{"experts_per_token": 1, "d_expert": 192, "router_score": "softmax", "norm_eps": 1e-06, "tie_word_embeddings": false, "optimizer": "muon_variant", "max_grad_norm": 0.5, "batch_tokens": [32768, 65536, 131072], "train_tokens": 396200000, "dataset": "wikipedia_en"}
Below are experts of layer 6 (counted from 0) of a mixture-of-experts language model. Rows are named router (the router's row for the expert), up (a neuron's input weights, with its number) and show model dimensions 0-127. Each number is 128 + 32 x the weight over its row's rms, rounded and kept within 0 to 255. Numbers have three digits each.
After each expert's rows: a language model's description of what the expert responds to; "comes after" lists some tokens at least twice as common just before its tokens as in all text. This comes from a sample of Wikipedia text that the model never trained on. Tokens count by the router's weight.

# expert 0
router:133170109127118085099148137149164138093131091122165165090152086116087168143160165111147150166124150127140108074155151122106097174119147134143105111146100176147133085080132089109089171064176093111173080112162099165161124158175099163097151114204120112100168126135089174133110161118131121076151069115109192140117126082168143127077076140050159156167127081163156158167121098182079150101115
up0:179116184195137108027122124084108102131102082163105105103171128139094101150199102094126145124099090079064089122168099114110153144075136158176140103065096156118147101136095130106111145137090099140192164163136137110173184076100127117133132100120078111147155132164096121079113078087084110155069128125151138121168107113142105095203141095106130165100123122107119143136135078143103085118140
up1:158126083137189129122124092106163132073082168141150108113095175162065094076101152068182116077111175214127107159144161163091124175144170100142127132122194166119124135163165160123156119124083158196106155115105119121099145125118130161103167163107081156144139150160124099092124137114136133148120123180168108145136143123154119050100133185145117139058147152116191163108155085190125150107124
up2:156034125106109131121098129151112171159174076143111109097087147066111102086149110100024102123128091148135116044180132126093111104130101147235146104115145114142125159097116132161098096078137083106171165158136066098101168117146168183140167112149170104169162043168124125139147164153103130137135115173100118091159135152134157136142150150164119129151102125124092108114118128131150128126137
up3:129060127099108136117125114166118145115111149087137146110109110126165121076097165138145134139065121156099128135120083188123132125083109124128107160137093095162102070117152106102113135141111104151154102105163124083113146071127150089102144104143108139067111121111198176095136137172119105149131177179135142119151087100154117144075162143155086136243074139087108178181125117028134070080103
up4:129117143170097152169145140103174167133131078160142141148099123116105150096122195161150131111095126161083090127105089138027134130121085091163092111168124110101119138089097084185158174164105116124124200123111135170109140108087125118144100125110100175138131116195115102101132082096170072103165199156103154121121115085094147087114119112047149187120145191123163156159113130075106161100124
up5:130152118133171139145146096135124107112097137181138150151119131092167117177131140203144165131109122152159155141158068163143074160120100124116149131111096164101139104138079100137097172198177139146090144156123077154163141040125182135123158073101138077124112132136205107163142155081164117106132098115109147118177161152094144140077097121062119186113184105106131097142139111105069183195165
up6:092149112086142143156109166083099082078112118182112202121094101171112160103089148137132107156106097168122101101108000107148113115117130157164123101126070143150150166150171172121154136143102181134085127083130168102079147136107119147166141166104144142148168118103072096138136167148197134160082089095129133126121149087153197121133139172149157097129105148126122175137138097147076121131195
up7:164172127116093080157145144134177170119097137184109152192098181068121111171103104122147130158110156122102180119139115117132156180142088201125127132178113069143132141084134103099135113120149113174168036131100122133138117109124129082112121146146153173067143101091116149150190161160137126115106136178152083116093173155148113105181069077142105134124107116150148182162099108151223105109133
up8:075121120156144115130079117131137193136146083163115118142120178061164080103138165139125165120104040125108152178136118182085162157091067075111130076116097128121077144130131152097124152097107101062118113139157079209171092142097136104134124084143136151151118152126146152097075115240118134078075102139112133165121117115132161138111156139125152129131073088133068106097127107142153129116155
up9:087155117167156139108150159146138088178113172105075127161147139150147184139199112185109152157067158096129116136143193178141157151088088155128169138159145132088106118133167134111103100114167076152127121143163104124138156096110118147204086153165141140147165141116143059111146118091080126110066138066126150115129097140135142137099103137085149157191031092176122116145162181091106176117118
up10:109161099133118100102124087174162122138132131141064042080160096137131112137133128137124155085186107167094080173107179095114106161126131152175175132138164141121066152163098128221135123162095132172136114115102147102083176089168149106154122124128107093076121161150116144071137169087140152096128098101110099155138171094202118142141111090101058133133139122118154114123141181216171143117129
up11:190189134188132119151126117184137130100176169142127031134150153148109176144160116152055128170145112122112108113133116155142137157151150147136134070162072126115149086142133139181134150176110068153095139142157161136110133112157143132097141126160151139117094099125176156117094194098086054149129062185089123138128168143083115113046112113167111151113151143139150107112063116156139195107123
up12:166085112150086097201157148097134141141113131146094183085167140160109128147078098156117162099109031146088172099120099088108057102125138108145135197131107112085124114136124122115156156096147147137139153120126091115084085158127117126148128071138135114107181102153198130103104151119135077127117106148072196125094155142061159089123111097146092127156092116069075118129125102197123116101063
Description: Clause and cell endings
comes after: ".", "\n", "000", "%", "O", "ens"

# expert 54
router:147180134111115100089168152132154150089118120136136154094153088099098152102153171116159127183128137076136084096131164109114108158089145108151068111142132165128114098095194080105111160099162076130166089084134119168151114148174089175074162097182113077093147106141093145094136149147151111143157062151095160140102178080144153127114098123079160184137164112155171146178164063159113168055127
up1:092079101094164111117078156119098140174137130148115111131149139091148138163109181113128118133146104129115110070095093162112070174053116129138131131088127141091145074113142107119177112106127089202164137123142139117143052134134139110124123096193167177129132116072177124115170139127121150172083067126143137066180122177136150115084131103121060188109070146159181110181153151168182126099117
up2:174097097124205088116099171160115142159115096139060129145116149120029113135160130138138102072100181171076163161117129113075103118127114134149135144097062147129106082120152067088118172145076136108072120092155146178159111107149125112109153143097134154169094131115149040111105120101135153170150136096118085096132124083131129166122105106129184136150158105166109200089144187141119121160093
up3:086138115186138089132122160115108110152078131101095134091107085137118181193135154169094224146127152181171147096153089108117068124177124109177067103130147153139167078127109163077112136094125108138080119135139146091155168079136141102155093084125148150140134084140189135129093127132097142120119102136084127134212130124166153113123102133100180125140125110185127145118029095107078128152161
up4:116132199115065140189156098169123093085111119102089122118078107149150136149099164121112077133095166081154100148123123093124085117153157134150122040144084070099151162113138146140078169134130094084155147152159146149128138174105091145126156132121141135116063099171111183166133126181061124103077072162097099153094135090112167115119125056102102189158073119109124117126074171106125113148128
up5:115151112138155161157143132130132128144174077147147142100131132104108091137139121133156101133152110111255135161115152182148116144118094142140150168128143069113153158089155061146129128146106174116169090118051150032140091102111078119124142110033104134159139106158135134094143141122156077074102117130123209160155115103108138142102122091130146077139103137125172156126050176137169135141134
up6:149176169151211099125107121130139121129123131073163084074148091169115127142133088124113168130173130138156115183116106151130188153162098155089109189146078163089117102087129161106071132042083147159129120117141115094140088172080134086109191150143116130136113110124073101135073114097105140159091094127116135179148112132130128114106145118133112068131053115072140160141138174152151096048101
up7:126104070149171115135128055177099127130142128149134063093186105119180160086090116083137075171158118164144151122194185116144094162156130110098113136081147172146164145109157096102190095144088184133130107097170106089152114069131179105135147163091142133151133142082154109125112172113163133085166164160121159179131168090094183114139119172085151144098148163121169106069137103146176128149142
up8:147094103138067129183161117133149114133101162109125160114167124106137102102106116099134109151128127161137161111096127137110199140133155131111093160170155172076125103120127083190125171103099164143184134113160162164185083108079185155173157149156125072077097080146096062179064139138072125089129111094110148068134156148164085117153088078128106120172120144136150148127155159146212180132116
up9:107116129107149113123068171148146112109186066200114136095120109163128114130122114086087118107132159142142058110180118149149135079093160142064125168156179127131158081063147182161117138145188129084158096120093115110151158106128076143128152141140139127150140096152080151163113096028146140117154088197121119134088118107140170166080135135162117149117083139101103178123096121151138049174137
up10:132097158110107077158104151123100114180089120117167074153139176117119154132157141143153114172150108150141159146082146127110130149182071109138121178148178190090175165138151162141104115129129140052123153134134125137148104191102094084105155138151131112183100037200087168119080136157177121093114109063135158116133097139153111089066153085132153145103160142099134126153164151168112089049137
up11:142097088147094153122155143092097111064150099132150076158116079101128120124118107096096144074156186141088144098186177134103111157129112107102154079148087160123082140143128095127154120155138144123145163110137115129174136129179097137120114094076102150129147145130070168141187123108142134050101116073132099116141165072065140089142155134138197070134171134125051187147127149144111208083088
up12:166108157096073162162164140115126158137060131132097097102143136085107097072182150097164133139157100170131167092141147101119107131088102074160150176106130190153141143027119158127114085161099185146126051111154117111170166111129106066129056147107163129128098089118142091125164137143151122145108055145121132173086141181154117168074096120122159157150116100094142087079136117151102139115139
up13:144090131088126103159108161145169137094082175105084177140109141154130096190105111092179130130124136134124080136100101107108146105098064102135111162127117109186105166126140113180138143073105112085083163176092178156111105125140106113099091122167110130177164163209148148142135154149099117119083182108086141116157106136133228149109085161168136157175078138135117154150154176119043120156158
Description: Capitals, headings, money
comes after: "\n\n", "\n", " to", "000", " cont", " m"

# expert 26
router:149153104120153093116164163169147153095108095147141171067176107091118143108163149100172141154136112081146119075155173111091148137110164115141098105159070165130135117086189107082122168067167083123161095073138105148159122152133114144082178086161083116110166133129069137095084182112164111104157065085103169150097184072156177147109072134112161161170087114148128149156159119170113142136137
up0:137114118151104078153151116063165175136141108090093115144144144121073158127143059123132153119094179140104106061110105077165074162101090097183108187069164077109178137074153155146153130104113116107104171168129127105142101077120099188127081087104188104156122137153126116107130124158170120134165144156108071121083113107151147120116164116126093131227113177117139137129135134181080129140172
up1:166129185101099130114129124162107080137164125127150103189135111154153179101137122150144118152089104128129159090099100172166124112174205094069150189102184102064136133083136153158116100123146080124101154152147111190085226111152082187114118134141106105144137107167066089166134171122111134139095196114153106082075116163135101135105112149143138142132151128115162153141172092158148107168074
up2:135178132202149154112121104147164139084146137111113115107072141108099086110107078170135142168157173157109171136099102122111117128129171135149115107119165111187094071073125127111195088069132201118110140156107099164168099120091105184129145135179160117114177151133150182116119069169090151133116178147141093112099194157070114126084074145109149099095093098169120195111086125145100104116133
up3:087169134108109109119130111124097146125164110158135115083163099117154129043110156120148148121140173137066145098088191137142109142108128172133087118137130106142050117144116122143094133125138154137137179137099132142075138148180170090136169144109158136138158130117153209103083120104092135149104116101179080184141138089141138089127104146153138193084096085185173041170154191130208117156148
up4:154110079075125133096111183180106126098105137118184106089135203132107078105102113111171186154185114129098179107057140075133111158073120110138079113160130131121110122125122139073063135067106143116178116111118133155131131132164116097146082148078143171138090081114159106110105132149137152194053164131132131060125129106101067121132158115137071121112095085202117118154114135090123147140131
up5:090152119077171167166103136172179110114142102197127183184160081100150058141082126175134168131125156101144108118117163160110116184160111151112150158069098099155129142063088133073145114122115106060136084077103106122101074140161110135092094156101189176108178152075116091126134138165164119102141136133156117093126169161113098090130127161135122166214120131161089125154145136129128101162139
up6:135150105180152139149099144111116113092158150098153072172092106101113159154106155181079108120151105148092131123086129093132116167178081151133112137121106140108142096125149173132130178064154113141109123101104170135164077108114139149126099091210099084147127083119087118132144129131078175072138078072065105119171164085114098086057152106100071115134160154091067048108144098131145124158091
up7:181135076225129114114137153047109160112098100134154155159140115140097154144145138109161087134110169104113173170115080176055084094125091134141108173122114146101137145164115140188172130106097055071068154102180161103134127104146143106085140167103149103126122161125208171114160104150158189148112167149129114150119161122144152061105123101146118148135098116136125106148135148163084189115152
up8:157114082155162137146136170144055085160136097106118133164153113155115159116139159156110172086157158176106091131115157137128129148115149061131101195183125161124117121146160102124125059157144106168067097125154104149109113136150116147159052161137191137084148108142119055127067141178080127178110109150070122178173169180147122109189143126079149111078124122088127155146103084146085145134107
up9:112121158142112147200128110165153098154170166157127130126128225155076116103136151109149215119068146126131099130124085139092154118086085128139082137127153138175109140149142089174088089124138099151114136097137070106170120134140122130134105134096168138181124113166145163163115168113073096135158187078115097165145152079168124103130053164142140054143125085123085211102135096142133106147092
up10:171148128135103090168127081126108149126091109179089140182215128124099113071159096125180117109123083127139207133072113098213135121142110071124104105099155101150128121153119097112115185168075080139113106100159159146133084155103146133138155142142120115182130151149081155061079154111133073142088119168156155152189115142180161141135168049146155144107093108137139149141138160106102105146101
up11:122130106169175134150105106088082167124062167111089124119154033145149076104130152083115126142112113158117102152134077160107148198082101098183121108115063122166157201177123128120175059110133113081121113080131130189101130146123123069155124121131127105119159134167122120121141084156151168069127112083101111141117174140130098093124135117115147169161136142136111115059099092116096201076135
up12:116144117085147123124164123123149168128037189143180073050086123071147164107155104086141119094146181125123133142170166101086096104154178102100090142143116087126140108122105104121150176108144149114178107130121105142123136094127093046120131131095133126137118150151155158119098162131090178110121091180096226100169131156127115153139137124176164107139054136146081094142124182068103155115146
Description: Numbers' first digits
comes after: ", ", "6", " in ", " ", "4", "3"

# expert 43
router:164162107110130083112146149161141128090135101175140187091161096089086174138169175092166133157115087099157079099127169114112080140112150141146093111140113145120148094086168079119107176085184073117145089106154081159178140155183078171074150112171085098125176114148092123110128165143144117097168093099103142146130148113143133145108078115081162166181177099141141151168138082155117116045099
up0:136154090186145131127111113084110125187145105136132116128077150096076106176134131117128124141129122173153122126137198162096094206162044143155117115178131142150097084101109164155140130130168141111116081120105126172136136106103141143101117171183150116164073092135156155181151188145170133081123171162131113150159144119135125145165107158100098124208080079121150188181163175132127179153189
up1:077115118094102112089166110096101099036133142107118071073112117064120164191097126082098143123213121128155134075182158120081133160136127176121161076121055112166123135155162174103130116156107118145168124176166103105146090173124080094094130153166160128143122177065094129197119132158128145149081169144140073149165155154117147113146099130120109150140152146127145148108104126173119146090100
up2:148158167102149036176122137189163176132155172137169176081136125049123103149089104138111140209136130109132084161147142152124167116153120149193048086132125143112186126156122132120171139100076123126118083121118111150092197096145146145119170153154155120130097159168123119096135083129152161107187123149073130146176134096113088132065162124139114099138178092117132160128116121079180109135110
up3:114107174087092142110182137117130142114149183139091132123115086162139193081120158143138144108122139136182172124094174085150122127101145130086100145125144155084170149157111166180130056108107161117136107180088089157103115134117080142149151058156109114129214125137204113141157093113083126109116173084126118192151151116140136139182122105146100123081126108160069127204123195123069129150111
up4:153110136172146133113134138150163238129092125125089070101103155135106131125112109151185115083093166105107121128123116114145085148104081140149110122115146084159147106095149137116105114054123164137127101124101163155087098092135168132099065167106177156103158167059128144058173126083184172141162109154169161122119127099085133110204119149144130134109198148090110140169114059177135146117093
up5:071149175059129160154102143130165176132151123131079145085087067087156149149131078134124153112078125096123109136160075093093182087160129118187161156156128156159099074126164091123108168180132164168139103125071147091137142131156095119132132133132091090096119183113168146154112144121187141140057142183161134132147150091165124144124127092162143168070135160075121122143158119209116184149141
up6:068127122130084115131106120115134103177093099090193135124166112127136142126097102096095169163149121155148108119151064098106177130105130089188092119159094169127118154129092106133139172198136148125133145145107111151178135157143117156110198145164076188078089081139097157111117106095162154156133088106116120128079155119093050033117120156134147183120080154140157147103193082077154150135139
up7:089170085125078163138098106092066086067157155110165123139143109128145101150164133100115162127175212125164065096104149161049124132163164082137136108133121146162148152096155140112199171151171137095150162087110131138110142154114126105134119129154140130150088131171136157106188128146102155170162109137131080090122109160122104155134177152059188130144188134095170085134172168125091177176144
up8:146105094161197145143097115095112127086115118134150097156160099038167155129055140184134152139113137142115117106135124106126166100108118141083118113139089097096161155094130111189144111098109071182136142189133171083077108125106128071122140125120159145125129135153112102149148186158184068087145016140177126106118175140097122127085077080103113112128142169115099081123117158128153107078147
up9:119126119091118086168142138103133152147179198149144156083122120070172141194134118157143148107096137112115162121090137207135157160162125138160128126132081136116115153168187155154160090120125132110168038114154171132109184136092166123110149079150087183124141146137176131173118114134127130164173188084191097064158153123104128148145153140178168170156162127162106063157120084138115174144154
up10:157183165208106104142122151131121092136108110138070137114117115117167146162149116119060176161123144092110119153091165147088126152114106143113086170152134137160162141158154114095106164176089177124167152170128165114139125159100062135199173144167106135169160136171148177077178120162136148114172102037147143122061170137118122131120106131072124142123110123078145184159076128111155127143197
up11:120080106103157144128145087152169165091124154154135104082116161141150071172195114095093151147127118132109089109088125125132145147140202148103107160135123099135199127116075142206086179110134130098121195195123143114111150149163106153147068101167107132136154119102188089161148114140119106135171113146131124138114127146181148175109090142087141098090153114165168099103098162198155180041121
up12:163171160162111131112118146141150112122092170143147098154099097142072116151148083095081114140214111136158100144056129124152116149130149125125132175154140155110162082025092210053087084160165157114123128116110121082103095118115166131092135094131166184116119104094145119130125176167116129128087091105078095065118136128162163151197112100152113137104088155146093150100145124149077171147149
Description: The and name pieces
comes after: "2", "\n\n", " | ", ".", "°N ", " K"

# expert 44
router:132175103120103098101162164132158166076147081167153150079162087086119181130188146087149122186095113093135116086119154110082097163115163067161097104163127177118129093092177092114066153098159092118152113102128111164173119170144102143076160088123092099112181116159076187118125174113146102122148086150082167155138175086159128147106104091098151151174132107175146173161146092160091137119123
up11:101173053180159133117132122140090069143105226108077181170109072125123124112106142122128165114190061100160098124091114109180143180166133139100172180121164130137153117198051157102110105122080108065134098135106152165130122132131095181187152116125119141082136173091170133100152097148112111114110120134122142108158109123120107139129114132154149105144120068171070119085112112163103106101131
up12:129110113173122105148181097079116065084169165141125110154141118074148128156103083123128102185095107118203142131157157098069084108127136091135121123133138145075113125144101125097102126118076107168145138136133171211145124102173109104142122168113136151125093182131104077185072156128157140079134164118105089172092110079072075119123117167103142141140189074196101138158129086124085119083096
up13:121142125092141137081138166114078100114193106127097207084106118093113160127113117107092154077035084095141157116105155128143101145133138176113172082137092137147089138116120103140182100142102110173158138131145103126193159157123100128109095142121116138168151127118119156103173154068111115149166146142171102166161166179149162119145169072165050191127197075122168078146137103154118155107103
up14:108109143128126164117140161141114144126115163113164101137082219099115159132139053122119145170120114166129112149132129167125125097121163086142109146173139182133106127094147119140116102173165084170146149128105149116092164119151167133143111041142180101139142078073143111164127165192202216090109110082108133173169114173109134163091143122079158180098159063151102077081146111120126150128095
up15:171120129160152088119115147126098046147144117129191136110136202111058100104138204135112165121152170077103156169139107133109131121130115138075097130117161171124120102107120092084122116140173178143161031150085123095167117066185102112194117135084119049111153108117141116155088121129152141162141148157071124155135127114070114182139091129152112102110115159152073145128134106099158162157150
up16:082171122110120113104095195154109104155201102096138168146109116088093141120116174159117134125151111171188143120137190139154174125135116161183140159082064137129102091135079166159134156138138152211108159131086125143178129113159145071110112145171205101075053072146135093116086159089076136114132181124160169176118112111157124102121089089116163158144135114078141118108117122158099123128134
up17:129160166095106093154050073130090143144102117096181122191089085164145094142140135132106126128144174153177139127123136128152123125105163102107029133151101114131091123110146138062140124138153111105134167072155113180142095139148068157179111183163146135103138081094127105168093098139136172097125122138093121100172088119100153205074094140120173155093161076087202144149112113116147159140167
up18:153116123144081151127129121126159130151108145107097177069072153121140171139088167171116104137127108133140110093104129090118170140179078169110107136107166182127129073103127099137135088175153152123126110135117146172143135126129149113114145154104106084126114155020158123151157122095094100119139074077181063168084106095121164186084115148164129122105103130077121115080160089087175237101107
up19:119144077110140093148129076145083138140102120104145235128161179121073118133109092056134102052117142133109122119090123148132109133125103166112139093101136120201171106125128119126125159120073126123142106099096125135117057121101134202129118181190138154067173151112145051162176108136118105141068153196115139151091140108145105149138145108135122104125109132182121162173052098123154148126150
up20:107162115131064092152129138179132171137133123115125121141056132120157171096141073145129147165073094125116173106165138120171207105119160109090118161137118140120130118161118166110079185109148117170140102120071130189137155126142153086125155091187155101141124115163139138179160143168132150168066141170127081167145131070155137118069154140180109148125059180129091137085073142140087148201115
up21:116168200099132117085145124119040084124107106102086144114133130063100154160101151099085134102157159122196097073128154107134121107064081143110168129103184105118166095118093114148166157142143090116101141158111157168115089099178109165120175089115124097134117135149124165094097137117091172162091146147125149110111061145109119117105129082116194114079074196162115116085175154146150171178134
up22:168103103168157035160138131157146094177101128124161097172091123157129167165173148157159177120122122128089121045058094115187105077094089152077135087144152159118125073121133180146112154146116093194081140133134125148136182119143145171160159131116105161118098060164115147127171150156156148137118114157108096164099110073179094119092111177098131159125168108191132126110108135131172145114134
up23:159134142100145160132114096149123136194168212094150099082132160111160183120167128139088095142130129141131113062109117178119137151125160122225110136134146148150102159131147190112091158182134122188182081133182149152102152116054067135127129141110063140131117078114100162161092154106096155136134130131120112100073069165106126151149074121132093152073098084153145158134164113180100121123136
Description: Biography field labels
comes after: "1", ":", "\n", " | ", ",", "| "

# expert 42
router:134143119125127083096166153165158158073140137156149145064158096081083169145162177113168120190121126112173115075112147105111114156112148129158106097149088149137132105091195095097118141098174097119151111079134097186146133169143116149106154104173101078126156097128123128113124169116160095108164099114072157148111185103166137168089094138055146153112153085167120163189150060152089126050157
up0:114139084100086166076167113155083103166161133122111111148139090147184182114132176104109145110135157121138180071156114150095131154091115122148092212173094112066162102138156146126182167152146155119115126166078129135127113110179083107165130046096124131160094126102093219121102176070107115129151128137143150146152120173153156109176129152128094155097156112156076155159095180125122121165077
up1:162160115138097086142110115046177109125135100119140142102095098123174169139163110161101177118177108125134075148171255128106087084134098117142080090108113169110113082167125159168059136114087160071153119148109110111144151144053148135093081143089076167111097137160157099120126136164128123154099128126130079121127104074127139079135104126131161136137151171134072127138104159147087102153119
up2:096136181079122112108133106141139089123156153186073112130095124104108100147124200093087122148096133149183147115134139103125123149140205105183051109137139132117067131159149097110122134185105122150146137102199141114147094153127144117152090187143076091151182136130162126171124085186117142169132104177118118122125088128147126123135104061151132116142116158040214120153171131087116112191110
up3:115163135143116089138123174200092105117153144103073104182107063117127179071155063141196120129118128139171115057129180103162119078140192136100116146128161175068175119154124114141098133091160143125089101186129171062166093114116063111113104126128125132139094152143119106133097103119114108115127159193122129117154146098072117115114113162075153161123087130113137120142107092141136170124219
up4:147122139170085162136192167086244117165145156181083115095133142143183116032152151137130130101076166116122124097093134094146096106163133180146054108097121107197141130147109085131155160129126126143118133120155125146097138175118109103170134178144148152133144078136142127106209119155110130157099150110142107150067136138125180155155081147172103145139088153144127140137103072125107069140099
up5:128181131101135155162113102151153117138131129130148127079220140141106072108120132106133079091159137146189136134155076188127081132145149119079137130118167162126088138105124187054131100131098148136123112100113180190151150162096136102110166128134065076190086128145089098119103111080058094097094115148110140134144104098174166147146171129097165093166088116056152191098150106146156139155111
up6:134172137172134127119111130048144128121095177137106150142112069096153118116084150141160142170171076120168124066167091168056081087109144070116142102130154135151126114069113151199070148143103118108140107150139119168111129078123124118197122106148191132161181181158137126100111192175131168102085134131142142143123099121136090141131133049143156096152170130140052136152143144132140073107109
up7:135158104127125156139155130199148142138108140155083117149178142127127148169123124163143127092107129162120078099209146143122144131151126110164154134083179100160178115189089128128083196148162139132120157143179120158167121097154173098099116141173097170153111114129197090109147150141092072098150102189156140178075125096141061068124168072168127120129130040133103139155116116158163084085128
up8:183154161138150148127108149070157128159115117177142092182167176161181122112105126142152131171173118128151086098112136150127130147085112135120202141123087151134112123132129141098135107106152100091127140181069065142073156151145117168112135182132122152140095119093081096157104187152119100210109098054134075097052140143114115110087129165153158142151152084138212101112084147096147088128157
up9:115130171159096058139153123133136082157117137163143119128095129044113109135157120166132103084133183132103125122120158104116152105171120149125100123129163118124106140100080063121065145074164150121111150116155140130105147145138092070149084116143134125110131120135135144113140010134134078145170101123152099096096142083100189149128165083187180073115128084106041111085159078190117124156133
up10:120058128190144151087178157158148169088142131109144136140172121142060099139173158124104137028129116144111130136144168112146029135171135131163086147131162130143141176140115131094126169125029143144137122086145146156144102105154109130142088099121080102124150052111086116195143138153153162120155108208080109138161123114130113142132142189094118152097113170162117135135141114127102152074130
up11:111139163172101109153108126115118130127159138204130109087133119084148162159152112182111160137107154148160162110106132117151130085158098154082148147103097129074178147080073113117091153122108126129103110126139137146072154099080139160167160106100168103137133109163069063069135226123082121173102085202122215084110138158149157112138081133077152120107144153109088166141108162129069113136109
up12:168103127067147184167140071131113072092105196099107148025121105116099094158177128099139138146120135082099170120171157154094139088090089153120157133182131128066148151094142146115153116181119129150155153145086137109166088076112107160140100148120115143038069206114127112158078143122173114118117117167143115152135098097124134139108115137163097139110111107116120212154144102139170112154121
Description: Word-internal pieces, the
comes after: "1", "2", "0", "G", "H", "h"

# expert 45
router:153177135118127108115155158171166148081096114134157179102148119093099154135146150104152146167103143114135090105127186128090109179103169152159103109164048158128143076088159093126086161074177085097169078093140094157173117141132116165084172115159118109059182135138113156065126174124173115121148075145085177177123161100169148153084091098100160155157163111172111150137143102156091161112114
up0:139080187103133167168141093083137097131092151232147094116130129131128109146139127129109158097163094116155066096144148136102085105133111146195121102179149165072073110079179094086120121118112166101115143111124097132089122122131071066135179107120102152154182135137119120150137128081080168186160117121115156156148087108108153090139124139177162196096141088143105102139063090088122161119181
up1:189111179131142113062123100163146129110071149160171128140097141115106095133106144111139189094102124199159123150147156112091209129149083176143121085106131134149127081094151079119155130110109075183131145096143132145136141168191096118179106201119118126124177160117114135087082146167026137111110121173103088175140150147154137172128150127125150172109105072150172131105112147156120151184118
up2:138109105159133165134177121143151160174157144071090145146157134101184173091134147113137121112166049168145179144152144164089158048145137144147106158120148136179174136188122121129116100082105138099131078113111090152085104157136157060166140132157131078131111147120169131093138070086218132126114113069152107101138123110177161185141092075102093116144142119173112083146136111157064130093125
up3:113099063115114114112179099187127184115087138084091110103137102174119026154153147135145129040154091114168078077068141136112095114138087077132131164121149136125150134097072164127142131143075143090103130097107105149102151100153170080106129099187145086146149140112067069144114145079130131103123124124135143099148104080105064139088086152172155152120099101100161153095155124138178146131114
up4:092125081126138143110099135123073102127143149170140161122088100106155133116103138118132135140121116213126160114061156171111129092106154127168157105126099132128150143131077126134154141091177089124106139167180114123142104095113134199151176181180112157115093161111130105213104145134189119067135188136101154112105187090108103110139121078164112178099171084084168165157200155150092150067132
up5:143083127129090116111168105159065129081096150122138099097135175080105102111122133158165145092141186151194080130110151112180072139130196090119132166185083118130147154079126117221177085138100079123110094092098096142124125124172106129143166177152143105106157136114116120131184143117160128173159157184159143123150133122126122094163150203107108157093137125150130120095095124165186104188072
up6:082066161177158096163108096150154089060092116063128147150142168132141147071134155175117105142120103175127147138189183152142148117138135153104106121151144186040129192077080143145147133105078116113155170083161096089127101158125161097113105135120133110195126056173169178147148169135167117134161130130105135148128141154145131090116152109109180116160108102194129123166127086104108180129136
up7:122071092146127093153053112127137124138139120145107155079113116207035118165081126191093165148098150102133156086146119132098094147099188153116107176164131126115149074153123141103056181133155120116119068092109151134159129127143093129123170160146048095156110150161126130124133154147067060111166168170148136154088121130112138142152099161151151090182138097087150128077082108132087111119132
up8:098084088085110108174071126141130123071121152100119118083152127163138151176137161137129049074115103165170098111165111090110104160097168134143089155124126155111075097132107159102084187123120132169109153165139151070113109186102099102106208159144141174129139098125111093157123224134120110175109148147152132112164111143083140090150160069180122189084135094137120135147136069135093091125138
up9:088169124127156064084064138123176127109114188097100114119125103158153148089123168115167067158112132112113073132095128157180091116115093083154067123221184134097113099119098110160134118127103142117121126160141157155091104130120107131139126139100127098173108160113171136085186120108136151094157169100182041112098075167100105175131073089138140130178151117180083097149142144126086124131087
up10:135127144169154134112153183101188058074133212140077117205116086102113119115138173142136077076132110138114103075160135059109095106094219105088115093103104104146104152155104090152164101117109168118087184130146134120124130138088115137140084125099138123143095164087122114119126148101097110127146156075131166109121113116095115166108140151132067107136129084086155186093152129185118202124116
up11:101088145168104105115167097072083136153118144068152127120140093167147212122222125097118125176140183072130103168128173165132132110090200140119056093121127084059130088177156151100115141097127172125146120106111135128100057099069108160131157089140138142113162134137152132142162167107138150139116173115085094203141135165092155164124153120148085109157137150146119100125158131139164166093139
up12:142120123088134171150133159171145088129105041129106132152096128115163112180120143138126122101180167099120136177049142046135096131130100072119112184090120183141147155122150112079130142194122110134183104194113128126193168174140127152106172152081139124148143130097137068140124139083110135108182169119087100092132148098142135160135130129161098147117088085175077098189145100103148115064122
Description: Paragraph breaks, article a
comes after: ".", "\n\n", " |  |", " |", "s.", ")."